config.toml
n_layer = 12
d_model = 448
n_experts = 32
experts_per_token = 2
d_expert = 224
d_shared_expert = 0
activation = "swiglu"
moe_layers = [2, 3, 4, 5, 6, 7, 8, 9, 10, 11]
router_score = "softmax"
normalize_top_k = true
routed_scale = 1.41
balance_loss = 0.00223
balance_bias = false
router_z_loss = 0.0001
router_noise = 0.1
init_std_router = 0.0139
lr_router = 0.000711
n_head = 7
n_kv_head = 1
head_dim = 64
vocab_size = 36089
norm = "rmsnorm"
norm_place = "pre"
norm_eps = 1e-05
positions = "rope"
rope_base = 10000.0
rope_fraction = 1.0
qk_norm = true
attn_scale = 0.125
tie_embeddings = false
parallel_block = false
init = "uniform"
init_std_qkv = 0.0271
init_std_o = 0.00553
init_std_up = 0.0271
init_std_down = 0.00336
optimizer = "muon"
lr = 0.00636
lr_mult_down = 1.5
beta1 = 0.93
lr_head = 0.0108
grad_clip = 1.0
warmup_steps = 50
schedule = "wsd"
decay_fraction = 1.0
decay_shape = "linear"
final_lr_fraction = 0.0
batch_tokens = 131072
seq_len = 1024
doc_mask = true
train_tokens = 1044000000
steps = 7966
dataset = "wikipedia_en"
Below are experts of layer 5 (counted from 0) of a mixture-of-experts language model. Rows are named router (the router's row for the expert), down (a neuron's output weights, with its number) and show model dimensions 224-335. Each number is 128 + 32 x the weight over its row's rms, rounded and kept within 0 to 255. Numbers have three digits each.
Before each expert's rows: a language model's description of what the expert responds to. This comes from a sample of Wikipedia text that the model never trained on.

# expert 8
Articles and possessives opening a noun phrase, such as the, a, an, The, his, its, and first after a determiner.
router:164173107134181088205177177147156140074178119118182156125092173111152099140145107155150123112160182113101153136107188100119198111153142127131132094042130143159074109154159152190096101106103130091176071156202139132102152108059124142083154172109116161094131138155135097139112111133132083109145132150174110136137094092155159113163104083108
down0:090177158113073137146112134134127136138182079137103152089082093118102126094153128099145170127182169198088153135184131165112120096107147095121176150161155100216118134120116130062102132115142123170140095172117138153103099158137106104056083117168101187047115107173087139091093090108172111105094136119089094152126131158114100102128117120084
down1:164100122070124135146151182165147145122130139157140122154165128097124099167126195151097112108155183170118122116067137121130171095128105119120136073082108138137115126158150120093120171174118132088158161155080133158132109087177034088101053138129075134181129073133160064152103136162134121084169105149083148122116158139111100107152127114136
down2:105165125134110146107095158122224147137127124148083138146068146124133068151099067147069121098147214142172145156092131107154142054124158145183153092046131103117140131093212138097069134145109108146112098132136159174134180151159176168099145156228171142143102100104158124143105131136164148146141182116137085165124150104101114120150152102090
down3:120147139121099083131147135172131196121060122105144169159091086189162089155136151138195128171156169130158150086143105051108094122209158156157148066157111146097123107113150087069088093156124143170100149136135081140085145094175175087134089177137127173095123099107128062113139169116150170095095173059089101099108146074111111126127093100139
down4:145069142086139097093205101139089112107175116108115157087105075169133120140134073123107108135112104195068160083181132119088082096142116129158194126113147139117097167127134176153127141094195166134116134084134157149110063089145069150166082136155121145111146113089157148117134167167107091118120162124129188101197119115068165058182150081111
down5:136116127134075129138070053084176143146102199083128114165131156111147207087122112091098160138110102102111141144168084130060130140129159089056166154143114101128162100102163162128154147161150140203115187090117089146121154154110148089167170127119115130091144176128133102155135174115153037108163131137124120129067115164182229117133152128160
down6:126119224110135105121136110120123142112187145126079148134172124131110130149122102126124175135114134129068157088181130099113131107138120081124092126103135094093047155080096147102134131110161073127167141076074089120086183147165126203072173166102181118175105088140128166116154112165070130132152115139094161130070073144186164098072131164071
down7:111098096120188150101138166114104146174133144154177129197085133136123119136157147092103118139147118094125116135154154113148144087100125101131145069062130139138121184103108177182159118105095072170085145145080139148114095138173115152147129150182202126096099134141141173115068129148111125088159210161130152147104143133154175084152156152108
down8:128122153094145149126128147143140168099160095126139116151133103158149203157115180165165127124123144206145113124158160105146189143085136135152114095109125104138149077092174175153107101076112192109201183119075107137155126096084173156107105089092153107175108099119124126132144177146169143114166165131167165154133211132127097149101112116125
down9:124164132149127139174114110103110132106139071118146077159191141054123158084103143115146178137142109180106131134131111177109129080114148164144062127131137154146100123102144178145132138084156151138196179122116049129142162155133066070148117130148095077074134043064113111120085105167118156149157109123145165091126187190071146114133142182109
down10:168103186172174022159093057159116034120103157148084107107140097115102154130147131111107151108139102143087161093105140184101190115143166149111120120150163131143089168140187173106142158102135136154156171172120038098151153144091123094171077050153103097103076136081112135082141180112106150071108121124106055127100157148107119093153134082102
down11:146149150186084093134148147165078115128081102119154106070154139111162085108121062183164165128135109056122118128123098150120083198089160131123150153142138136144106167134176114151074096186083204101116104134113158107134172121090176160157057113184114160117139108146183128106121164091133125121091179175099138134116152106096102146146128115093
down12:062134123134123154146065130094148112108136182118067149047123172142123123134126161165213108114062098133199083171121087128148106126060115158113180095173078097114108067144158169110094157121120139113164113096146123139120095108094092083117159142096147153163121121059099071060137124121182109090181080141120070175148135113075167129172190117185
down13:109120116087132138129114131151117145143067111099180107129126124153086136126153068089143099146141142134127157147118100117110147165194083134139176124089115132105192133108143159173153121112127054119164099133123136149106095177143089137147075161240132103151082130123134106136191147155131158215144142155128118101109148089148202099081138129068
down14:144125104118168174162128125129109113072147102171178100089159189173112068214138150122121118122161094109063170176138184111106146166098136108177120096112157094152081174122209167135123147109117100125111136128084118125115102113164125224155122173176144095131103094059094179155112155115126141117108066175164141113119130139151170142083139150115
down15:139125197154112143139117101164101119118131118155087101174121084093083114108162037173178103151113132086159051114164181087101153145163121100208086162171128093172126112174126127157083080146101090151074103109110146084154103088170112107191122098131153083154195086144133126175110143140146156118103133099161174171110144110085138164107103110146
down16:169129162201176098159184088100069113078145136106149120107149104154183131159101101159122166185082160104143106141190207072103118149116134124112139121039172121120086118123142150093101080132135154161093128121099178129105137157118091184116177109146136200065130107133067085144095080163143125137120077111113139141108143093129123134172130166144
down17:130125143144113127134138147151165153148173125125069084094072079129123117146141131113197150156094107132152174223143071127131088162114154089125125111158088168096126151089171164092147121141117126097180149093134134109122137138121108145108127176102170126108117109165090127136131158101156092075135151061162102083150137093147139210136117111146
down18:072110119186127138050092133187160150127134156175118119171139114170196170098132118096184113080100128121101176146097121207142075105132128139097176142163126160100124106112141187094142135122122094180130120097115121120132130183153125113161183119129098106150077127125096170137130152189052152136121148159136084054144105117198219132150108161136
down19:121162135126130119077061179141153175105123202172114187197105095141142134178117074128068113118093156115177208161091126100134165082116148094153061078126134170124128114123158112105086134123166128093124169133171114082096119153138103065111134099115205068169100141193158099211161131173091166138098084082124131123086167102146114133105123119134
down20:134115070170150148093066114161122155102122113099153158171134081163101195161122116150163092097135133077207143191101072108171149141125137102149103180132154184125146090199126176158125102084122190119120108177151093133118094136117151173071114126149171075111145151159140091138096128175074151147070087100092155149080123063128112133161065085134
down21:118178183109181121209179137126133142117139120177104140123138157161111127188099095110122155181146154047120176183125074122143155136151146140117141162175101145095108116113150099120159158127121122177176171165141140122101110095100145177133104116114168160161138140108131133176136103173171123071104159128086121031158079097061144139111152108135
down22:161171075138083153068122132158102091123156162109165101132082138117075206205098136135110173168154118149108116092128087163141140128144134141165145071128146124113109196143139126129145082169154129161087136080106093152132095151074104118166073133079144176146177110139105095150162091128107120156126157076105137061147152181158131094113126111142
down23:102095114121127097189091156182120113116115140132147152156196130130101120102125155115080128108141154098147106085095166049104111022170130141123121142115163146118084136115143176113164127188112142144183065181170147093095121096098121119110117132196132088098109146159108109097145116124102174101170098147176169104091099118140164089069132100139
down24:117114106147123137162082127074155120186152110104095111102138131149155150107132091109122143066116156149162133058101147160153086090145155134107186123081152138142177153154104105130193141084176082120157226103155153154104163190156144130123160053143098151033054125130090146114159112126073177136094108181117097099153096108096145097126132107070
down25:100137152137153116137239177144070085155104110081133144112090131150098151131111122169176132171186140115104114118138134137164194162138102113143111126157186112129116098125127102145192170120128105220102116093131189138103146143177112124116100113127132170157170111151102161097170158089077119135103113085166093163109131181106116107080130116121
down26:143141138156092102175044137114133129108083110136125151087110179111110134161101142132087176129124164115079122145101113172142114075140137138162071170138151162177122139153121062112160104080094089161095139136137121136134078144162135127167137118137222160147134144196090171185127134148136148134132146111200153109136125105122123121118073107114
down27:130169140102151129160074111189136127165107120116120175088157158134111160144163096118093137144141113068179114114190113187171088114163090099150181122148146171164106099124156152132152125138143112087140169110141072084139113099151124141121132151115094078107166108111081146054133090139101101151113151119115113137150088092133141097122156105107
down28:140172115186090165098103088097109153074110151154092113132091149079139118119115147150131139178071132097158095177126091154169180183161137188187095110108070080111115101080078094086130140137109205127093092103202162078157116173082099148069129142149130116113144154169096172075121134183078098123135199175118120110101179077118086082106126148115
down29:192178115111100124182113147125161107156132133131177113101111149126178184139138066095137097095178120154140177080170097066100112125181087136131117124118092154125100121102092157137126151158113127144094147170174142167121129101117085136163117137225131166097082117122109109154168082148134166122200160138089122091162156189158158079127115143160
down30:094145101160134102137047109105142129084097167152157173177118139091129174164135185144155132160174200131124093179137116084117228103080111135156151082121116122113127134156109155136086071175080104151076147157188149147171096145117133142131074115144127112122148101124161111052154111168092097139175124106152163134154091136185153114136175165181
down31:123101124147141119084124130135108094200175113167145082134104137075140127132181141107167161154137109123088114112100173169116144134140114149142137099116115116094132197135122164159102151128201140103118105103141112122108083086134073108107119103164104099112132179106118141113096061129118152096112122144155148137157125084093189108165145092133
down32:107102155150104115125144151086135077148140147106120185105119134097134125135182133096154131123141103082162116069101188086135151079179104197120081161170119142100087105127129103127103132072099082138111160174148133155185108144138100113143138167201126122089072116129113118125158136155093106121137171155140099121148173128102125156165159145123
down33:135065117141091105166088153159138150103053057198119174104154192137106171108104083102173127080092118162135107162111113156124164109132152162113118103098115190071148138174135178133126146189052156168101142206154107172154106103141103087123153121118158057117154200102158021112190102164117144071215118154196158084156113113150112099161153131136
down34:120137162164059133114170116093143141101133111152141152114137182049118177095165167148147124123104118159139081056144153104195167104115132108077123133152151095126125161132131140070132091132135112034191102114074085178125154082130110135139087176114107131176200098132128143115185106162133145108161142086113098112159081108123101145105122061136
down35:113111123070142132133120151106165205138162098168144111164131151112103119115140174120101139127113076093127151113105155094106182121116100104153100116074130107098129154158157127116152149154123132103096092073050097150137158092116200141135132148073148085152149183140105164138156145135140154143112137139118068103146095092123106114173184074082
down36:139122152116178145171125144140133137123155132058122079138140146113134122130078096131114109164122067135179126090141166148100112099147087170132144140133208084107157160096160198171167066127147122117150153121121088070139118099030128114090122148122162155110078115140146109164193121200068171150162134129108172104102200139112163165124082139113
down37:105083118144131114171174135099202123136060152127115077132121135137139157158126136160112131132125126148089164071107162080121051112118123128078104082169056161135095127166115092131150129054100091145070107050085163146154130124117074110089127131140138152116154148105184165112124057164149087138149122119129145125109095069165132123115079147123

# expert 15
Periods ending sentences or following initials and abbreviations, also colons, closing quotes and decimal points in coordinates, as in A., IRA., 37.791.
router:116131087117189062154113130158074096131152108158110101068097125116149086157153153163136110123106136120074128157119166113086168107099181103109096116107086154140133144183128108172150073116077133148132105151134137123143164126062138140110169134145147175101120138141125104167155081095140121091126125067112140160134080137121150151157113114119
down0:135148107128071199117120155160094146126148124185147216117064109134170058152177065159108130161095141126128149146203100135165147088131094097125107131152158146101079081135112126103106157116119096192161125147115125048131148075122151117108128125137170151078189092146195160093128084110141183184156140141125141124141150075142140155104106053154
down1:142113127108152122119146118151122110092140136152157137174094164213146097126149112137163127185150162117161143140158123109074152155127165045114145119131152179162151112090097122146131135132137128130057113078111123101106100101193131148102101142110136137131133089121175138153149150127149123118093157107127061080103141127139133172125133222199
down2:141161082118069137066207137125126160152156151107124104215077150124150145096154154109178089115112080147168153099096163130122139123120122135109094133137082083179133101162084102140183146160150138090096128132166089100059194144084166148154186177172123075150077146143096171123117173138149153165083105111104091165158108151105159142125099167080
down3:076095176082175148170158114088157141199188082036105039083216141112125125135162090126141146152081124103106126071106111159105138162168174162107105192114144131152099154132095165135149124113133123180171121140125123156150169166109128185105174184126129046085125106088147132199139116122119080119126088106076104142097130127129150074134138117140
down4:123093108178086117095148147064181080114173132069150127143126107094105137033130119183126126090153144089123132162139101189161189090144101113166042112077083105084117134157148084125136130081125122118131135120102131169149152111118157125167109098119139196126120118089134137121103166156151109099133153117143148080173114137148096115067095070143
down5:181094019195180127129068184162145094174115191171126113174140134173114133131104101123151116106122118104107081092172130138136165165117126176093168165100128112133137149101154090095184112141101115120113115122128120173122118110147085116145152152095106165061103174061175127171141097113107109105132111110136092147164094141101129108073130123079
down6:134153186155097126093073108144130084110090170129120175159188145164186137202164148128131060108145118159143158089186129121113150131080068154102133153090071115126139102163187125151169118153081132093088109140142127109114181109159145133084146186048102035137184133153161223127150084116165128165118118155124139120142148155116152071074195150165
down7:117136130173128129148112128125107129130181127146136165096151165182100159108131093138130087122153103093185139137075114130100129069125133206143133194149159158105104135112113148096166113122098138157076122185133175144064130125177136146079147114158113125109126094097066077140118137135113127093150098101083135169138081111087175156114154116129
down8:145083155138064134085184218097091133115198116156140095141134084122096187128177134143125160126103131158103069103105098159130131152129078137119125109067105101150117127160130085163142160137181139104104144184102099136112053096094079186095113111131159131124053058125156129201195123118123115145111213149101101099122126143136115160072126152173
down9:154134161164087177154107185129124148093127174087105197156219066136120114099187149106116138137122130102119079098031075100139186146145137130179116139115113170137117106133088084071166173134163088115198155129096087135122147118151128132055118153150127114085107120093169122122124132145123114120117132141133138163112103109142171093104131088079
down10:145144142124139117154144178208190143174110123103107164149121205142091147110074056125128174109105120103150168112172171154081146165099110143126132118119151148108157104115141124141135116108122123207116098128131137194090144115104069136135119120076126135124143117150128079103148196124153101165151129150134119122105062152083111064171117115098
down11:128059107080139087135127118154114080137071097165124062079130151171104129097148111091138194117122174088067044067137138113152132072121103116183155159134167138142138143215096130130086182133135181161062100124125163144110141128157114081132135184069129119127159136068131179095152135202106107082129146142053168050104096133067063149102142125127
down12:145121075135133101171117116115176111030138194105108112125163123101089085114117115176129158101139189087115148106104166139134126100128138091181147154159109142113109096139079175122136139099090143134144058156112094151082130142110130136141130161088157160083108151147112176146091176111098095102104142100145124108038134177116162159117111125128
down13:175146142127084093150146067109093160133115057161076057145099095172150132187148178102120129123159127119147160117164066114112126117110137076129112095145126127116101109101149116117148116077126178071121113053137146089131081092126150114128178108136085175122139164172166167120145153110130118095162098172123129129145117111101144187119097118103
down14:152123104068132162169153121189129175184146099117120144112115127187176200091102099091121117115169112101090109147084122125127111177171130170088114100150123107169102071119096085126118119082112084080058208061133157130100096123142183163117181120151155117166084134162135129191156148130090086100175150112075134130094084130147160056102124133101
down15:096052117120157184136110107121117164114153127096133160133091105078107176137132145139111074106154200135115146111142111126105074119087163182142122127161142185094128131133130095147157102084066174084146163159130146074128109088158108095132152107136097093161149145099109140148083098176037081101154111067129164219140113119136160100124125129120
down16:129160136157100085175099195144103117186064143121179113108096189107165181083116113125109083096107189169136148107149160122192127120145118163071105161181135155125124106143151134159142172135014124149095127174130117112068129070150152132155089146124117085156136115164140115188114132143135110124146164173168087018112190168133136134167150198091
down17:160112153101149164105109139144154184132113137128102193134106110117175127031100088159166153141148121175119111154140110158135156134135120178117127190111160149190154086151093087130147133132126120152130111081142142064109152098092180146126112129168128185087170081161094067204113153156102151136089078188130102181092152173160120149128075149192
down18:142101079102108117083109131141130189176075161078150192102111125158100112140109136128150094130163142138135110192118182135171090096123185135155144118135128156154083178110125102125095053169100174143096123129075155118119163143131091139131132149148167143152165173126159059127109169159099157158118121111194124185120118083119147140159105136166
down19:098139143129143106120108113124167173163130090121083089145184130068097094138164169171150102104135104179090090132103140149139106132130191105091184104106148130112072079114202104104131140107210098149082094101101127151130150110108113119154147146113126115116154107104179130106090097160133114133127148101102124126150063114129060060131119071138
down20:125114097115160120153164110139148139140176101154158132179188143117154113153117171113152170139126151091116140045085211085063117078177094103154163118163145148099125129181133111148159130170121186169090129208120114027100095118129112180128134121093147104178135143140068155078069091145101144105112106095092092096097159132096147085098116167179
down21:134108135120118109104192205212169099157119108114124128157123114149133189126059141063156134161095097133105086142159121117200140053156109175123173134151160161156168105126074161136109164118168156115102122073114116173152086154066133135187158121138113130131138115123153148135045127093056156178145122140146104137116129137101155162127091204103
down22:128085113112072120078112088155162140080106158148150145161117081116185128133143113161150187093125124082113144151119090135100177156113112061112153085137159122219110105183146082139172130086091137173104096159098098125145074167090080147147129153105120113074140148110156079146112152091097134141148181132176180124097118158103117137119106141127
down23:093071107127158126124149129150118104090130095172120104087101112081034123096115142094138161085147055108124071195141130124115152185144145088170140170137147071135123178131157150133141129052203159163131169170180115106123197107100163110118066125118118091126116125156148148125093076127114111171072074174132136116134090097089156123083112137167
down24:105137159077111116136137083093093119161094166126116070137137141158102144115100120131102117121115079133133105108122146092140122181184163137137123161116146171104127127095179108169090171150114085080100123134128136112124204159090117181163120120131165086173069116128171092147191179109151110112148129085158156138139149059158110135172187116101
down25:125136099140132107113134115081193084142123145156059107107093109074170111093078051158131154177121117144120151107090154126103140101100132087131103193127116117158136178052122119137061106137133108164095098170088126087143150126155051109075115147130141142163097169150111114244137073114153117109093143130130135191127145120067178170157100150130
down26:116152128151122171075154089095135147148117162084128119107120172137126079095158122101107072142137046177141143111078077064147072102138098146102112126152099127141077173143143087102180098135136089157122167147080146071142129155123151175113108122103111133133098119157122118201132166124157108145054153095095062176111163128100162178111126160090
down27:064134131068203137102131147144116159168162194163198098149162113104116127118099139147160131072105092101134084116175074116122140132129122117145119170130070111153137125149140098107167089132121227138120110147093141098113149122072090131136155180102147157130147136161114130115069145082126118070165133120149151099130152204139132102156157136131
down28:109164153109099133133153164145132127108092113123136112149162112093139122130044096099082137115089142184081122167143109125142162107128057138081103136135110100129144119199181089118151094188186165097164108071135162148088149119111160117159105140131097107132132128131129150138130153132126154128173154159167114120152147133158132123132134111123
down29:080105158186177094126113143122140114118066143144104039127104095094120161098068114163130163101089123077109151124143153111076150053084160131086118170091093134163153116158172123111141148179111127161129159198119108073156129105160134110132135148058124106124156121116113128170126061095130093118174157123139102123119131111050112124147109071142
down30:101086076130116088149186124114189157163171097142117153139150119169129143130145170136159135141060170143175130082157105178107113143069061083173118104084140122125075137134090142127142074167164082102129126124061166158148123121172104149129150190132098086111161145076126187135111126096120111152107125144104121125148122097099176156127088113142
down31:097160128123161095164105155131108115114130166109206225105152147103062147055104131145090115148120129113148108148141145139154158126112182087125133111134162168214127144079143075061087159090157082086109110115115107135164193141103124104164114135192097153113121153180168129178179179165148207085153087121107101135157094158134136149122109106121
down32:141165115088145130178193079127110092108100124126123082113129102207075125140104127101101121117156104088148119056188160086151124112117159128181167087123156090135133061078141143133166080091160110091156081068153147183143108091108155081147125116131130132115119144123109165175189139120156106135120139143193114125126117158068167153113133144127
down33:136177091069135027168133072122103108105097087103149143145136132112121127164169116022117099208160098145146165139151100106187114136132162123121137170141142119126116118099076180123135098106096106145094173132158161163106137185135131112087155138134136102157121138138113118137126167121146105139079181111125112141121160090130192158135167135191
down34:170162158071168144171110058188132096097134112147069171133153123150134150089191184167127088155109104153138171142130113084100145072110162065053132126102135150141127127131103075053136087149139133142066118067119132102161070183123150180102096136156089130170189118094160095142166100086166117173075142125134096101131088125163099137173121098072
down35:081144135099122145119167112144122083101125146125136159232163181126166102106139131102076143137084111146126144175112204124142128078119057120118127167110147096109117119166095093137122158174170124123135148060169111140141145109155149157136161128112167129140094163130146132089146177160091063116121165120084109102129143081131143102118166118153
down36:150185183124101164130109154170115115061108145110109200111139088178125044113121113183023132119145146093099125123103118093060105160153160111157115109135120148065170123088118156079128174162095126097083185189113084119090118160122128156139099142146128116131161081106129133153146128053097127175124161192167070162111109187124118149142157081140
down37:119124139167150129083136118125114119122097188096060124098120106137111155129150135154134118137142181109129154180092129198112133044117140114132071157085112108125165114164151159121165142114147139071156116097103137085110104132138176128154143168128135111103112100152028189147124148139096166149130157109086182091162100127157100091000124128099

# expert 21
Articles and determiners starting noun phrases in running prose, such as the, a, this, some, many, other, one.
router:095152098166163093141154128144121135150189111135156210118069163143166073110120080165145119111124134142083159124084172069116122076147158153096129098071114113159089139146092133097166137083116104113180098138164082132083127136081180164121161180102164122104159129168134100174142072120158127106124134136171110117132132094128153170166106075095
down0:111139113128135133129094140123136195114127122187138105139153021139165150129142151136119115165158093108111146159151114126165130096124129146106127140159133066177105062132093134109146095138208100156100179144103156150093128146187161127079179110062128171164145131101167066087148150170145161137118140159061042120152164165137085106170095154100
down1:159173077146126115114093138075182153079138103066140151157098112156136084119116118076074118089127106111163144177162204119116146125154194130133178087119154143138099151104091084080089130205132140139166132123178126143170117150163167120092179166121109151141068114114129122126097166134116142123188205063110155139087132086056167125138121157069
down2:122133225173122158130176195138121165179153133097169112162195189155090169165112096128095160139102176101147163155142121083126080146113071096100128106119181106143050127099098162124138176129143154147119115138114109099157113177088102147135144103091136139132094122091093153179119150186158103114159118172124183148122141181145118151075142098112
down3:091130123119116112087153078104143138038086158074141147160143103104057097169138132092077125126127185093149102117154193137097137160181128147120197068127118171105144131117139149100102119119098124068147139121183144166133100096114112114144109118116189144156131078109163098185154138098103125122192169126155198122143121112078108100054173160185
down4:078096150136147102134118071123066144139156113125154132120103155071163150193036146179101133088100114109096086093144097133150182099141137086129134175110154110083121144138103135183152158101136157151096072110146167097131108114126086125133068161085064148131056120099056105121108131111143123187185158124114099122144145137123141135099113095109
down5:113118153144118162138152124147172118113105074145110112142117129137164136111107118096091145123150169185150079075158133141132157160169101110133140092125087141145102153132108151114146117135175126145097170083080211094145135093137122175100103143132113163103136153134129080102152162095169140118166115177117074080100111169165131161082136104139
down6:129204054076177199179112108131138107142110202081170145109134143107136126118120161134143107145132142113095092169143131145061093094108131126098109106094143099124153156103099122152111063114168125115136136156130174176080157153119130090135121144154065156111186090183117126155115137123148094110082182149143171131106136147097081140138164126192
down7:137153126145121070104142160140138153161113190203095119132074177152111136111146107115149056107131137140151123070132081084116127142161087117110086137146089108174110136142138151120141127110054089101065100130170096129179089169096142110148102142096125159138141065109170140092138143144133097088177106131094112128108143102111127090133132104108
down8:085145145130147129183140067122134123178074122146063138182187171105171158134100149129090147142154190121142153091081123103131166118082166170085132171167143098060089161148164150114136144205097070145145134123105110131152082165125107128136169094043071120109122160129046097143108148135167130086215071059149102131165146163150151111115091147123
down9:078176079114150126131100140119159107145115114137114145150145162200153078080108150133103186126118131088202117094145125159191186127154143134141180101109124125141085140124191146165107097132159071180057176117139151137201097137195103116107087115133156173140169107155123099183129136203102124137158126140083154176127175104122100155138147147182
down10:095145135130115098126176133101133090117137140153108127116152146049108181134128067085128166157104080127218048124144096111102128149112172140151166172119174171123145133135132097207143205155131124082155155128110131141165122064114124159141129048093073072107146140134116159165126096146111090101133179068122143135131115115118138115063139117113
down11:155103154068143136156113134083131147103135083163091059223134181137120178166115150142110129079107116116147102098119110145150147087094092161137080096090087068116158082120116143128132143169157150132131085166155148122118103153156161108097176119098128152151148099135129098110159101090114124152096128114164100088075137110139145085123090101145
down12:127099160058099141133099145100072146159128156110165049130144148164128123070128126137122083132146149143128121050099123103149113084124154165174101100154139152136136108073170111102108101115139079140144106108102139128117205128114127112087077068131166158146138158102117145097101072148106152121169113174124133127155098127158086146095137118119
down13:171142142106191119122218132117145120082133168120186143109121116136119134073131089127155157099142130116077120123146150053133119070079142137138120081174099155175134083093138113131109114151135129116121082146089133084172100067114178125183127079105155170108118143134133123127141127093092168122181161133140160142189122117139139120093122121121
down14:094160136070140063116104118160043156125140141150131132086086122171132171182184103107114094161145168132092148153168104088093163127110112174096076068153105144104115128109140174068116111133154161148166127167175119115099189199163148079131172098120110122122081073212135160143130148136108117101133172147181179108199107139115088142128145084105
down15:176141133168162123115092100119130194093153117162077129132107113075125107125124173149137128189159112150209112156142120073119143121139105117077158101103106153134108111166065151106075193130188111134167112086128182130070172088154180130087118101130093137158168106109162123159127064177156112148152098143126108150157140167133150117121208094144
down16:165122162061170110112085171156098104118057102104125129174200145143157107111118115162109154127177143125079096162074146130129121092090158160154059142167130125119175100192098163119086093154130114144106110082020109132133143111165121127138164131162129128147153136148120147105128170100122140185093119159132147120125088186171195071132131165218
down17:118090098166107100142095122168104139085142167136077116113154133056113182132168170113211125143087141178147109153126139141084103117159111132124147141139124048084171080134104163166120099133166184085074159089135139140166159097117131122117145175073133063101081153123120165070082171156131098099131145116070132099095098184158101122124116163100
down18:134065173148133103133142092135129088130154095133114112099150136096188127118132160154089159180103077142115101197160142111080131177137110123128093158144166132121123188167103109129092079132149169114091171082081110110094066140113143180099110168084138173127084118125096117151189119141160142109140145122149176184112191054127152127140171121130
down19:117152138108073159173150122111136140065129132122146129113179136111105136131081108131158169131105086128122204102139138106150174114194163169106090128160153127119126164120152120160165103193147127217140128098127200096152186149119182109203126124175112157136135146116133126114136150142116123100096104109167074128042103157184108176144156118132
down20:096156084149137114127152135119110078174112124108137121102139145090083154150140147088109228125178209144127101134180142120128131163157124117149120133127132093120129151049125102118120151081095099168100115116075183165147080159068154104095104178160111137156155174125131128148132163104163119140102122076129162154181113121048136125137148094152
down21:087081112140082165137191131203158148118204164114097194124101157110136120117100127118132157136159191083114171144115133162102108121081104099064119145186124135114107109130146128166122139144101157074091131129101076138042134078119108150106075163111188081170093147085139147137099082140151094122172109120143139154059190080096121102117116106109
down22:121103128120149145089146106116113113177128111097142143159094133086100133119154125097166143148130118087161118170095128184096128096129105143153079214117133215140141159091141149154081116077148133113166147139186118071114098163158105150101099084144094082187144131124092136125136192060076102081089160073132165147139137163132117135132120181165
down23:152125175078149110117131126077094160132126109140117119138120157111114158126157103161094137146137103118123173106063082106140049125083064133147120134175068101174138168095112144104099128176076168086126165124132079141095105141094096147092119179177124136101106069141086104165121097087165140090122167136137153036185098116085161160063095108093
down24:133134168072170163131158121070142154126162146120145171182133109181135175228115127148142153115139119138133163105148199108162160099124121086153119128138135123116120138093111093126162157164136095206181130177124183128128132069126201142108118127058131158088119152113140120104122203145127127091084152106086174173070131198115121129095136078120
down25:173083122107095161157190134078105139134126117133126119155168111139148147094155130124096113138128097110129146185119154140140110133125114110160166135110086101069108132163107121171124107186141135147104172135103178149124157109164118118124156100117110100144162134128107094096112158190124149101107150124148174143127115090091150074120114152110
down26:114076145154141093164152088092102167097176151108096110125087147107120158111138168092137116098163096157100129146096110076124121130125156146164095146146179083114163121210132171100137075118080157112143100138191161148135165049121095129112072170081128152115130152148141137135132140093056172158113148135171092148128150114130155113116116140139
down27:091086177066125135124098159157106114168145163158194132109133199145185111142193087082110138126161217116058111175093107142097120151177133120086155124156136120160115094153101125104110164114107103169111099133082126109142169114103145173147153154140152090085091114158101190132115185109131115168158132152108161115043121117112117158096104100126
down28:143154149116042126095192092122125114130153120142161144085143147071047111153112112130149151094118113125135147141157124112150092106183152144141165091132154099077162152178143148074128139179098101091144149112093155142092117149117157105132115142187148145104119163127159152057113136145128056143104172093156146109116133175141167115130119124147
down29:170161126117118110120087099159103138096114155186162082119120103111122199134127113088162144162107172103161098101192123176132183128162110111160111086112168124102071151112109175132099082148109167174158103119077141114154159173117073089126115140139130088139118160180140129190066145170127159152067097166138183097171130151160113127110157157145
down30:156130161091164143111159174132176145150129177132160169128078153119151132141060144190149075158136129117161123117123148140143153142146131129150137168139132158074174083111148135118159064142051082066073170170172196189107098101137086138089138141132131133148091148115158139121122161121179132142165142107138152060146144162141108114131116106086
down31:080105165131169087122166129132113133141135119147118164159077120149097156147162070129154082139129218166145155132118102069115103164131126092094015140128144122117167119150139058173123129124104187142140102168121163129094158160113128132130114191140119126153174094132156130154121137144007116133093177138194149103067191138109163117120124111141
down32:109116114143129098138101101126133095166178105086120130123143161157133154113163118175132174135149116148157159132135176131110128077189112147102134118155101148169114122062119138133163153111134111140070166137065127130108145120185156155105157091127085095153129152162153172161098144133107177148149107099146140122087077134165159114098083119166
down33:135120124123123140094160147143087124109137134094116126146112086142158077097129139154121109086103078111148161114124182126157143091113227155172130170146071161142126110156112179214140099100206097121098146134174115139091136127152173225077148136142162123167143163063188105169055208057111163133148149123114169187174163064119153062141157155116
down34:117068107152168119189109173137163188176153148151180115111071155132174104158123134124096238128134152129090099095129099087134127093170115139098137105107158119109107166145119155141086164095132093126200105160115088129075168137143106059144103098095149115110100093117154164128148104128135142111157131149145091155167120110083144110129097145114
down35:173207139143140101100148098056093128072102150102114115129169121175157124152094174131134150123156142115114145145174161154165188045091174111154091122129158151117158148057117120083100118116183144192129151127149077097117155119122177066063174137102155090119043141125133081131073172150174164170111130115130143155081108139212095109097171103155
down36:139105129151129086181103103164170136123104078159106086073132120174096113116203135086095206066099120134061121119126125090106102103174164088156114116153115126102182132128150102095174140121120029143128155129150136133124116173172097163095112075150127093137197105095137145173118162117155169157148154117087091169081062142154107114104061090107
down37:131138108149179158072192100134133129134193095124144119109143168156110118167105193167115133146197141070152126143127134124148147090104151190145156098101127144158128094117115104159150118130142028098178145126141108153117169176150165133084108125158136084097170177075099159228115125059162116084107122170154127129183123170108113134104163053093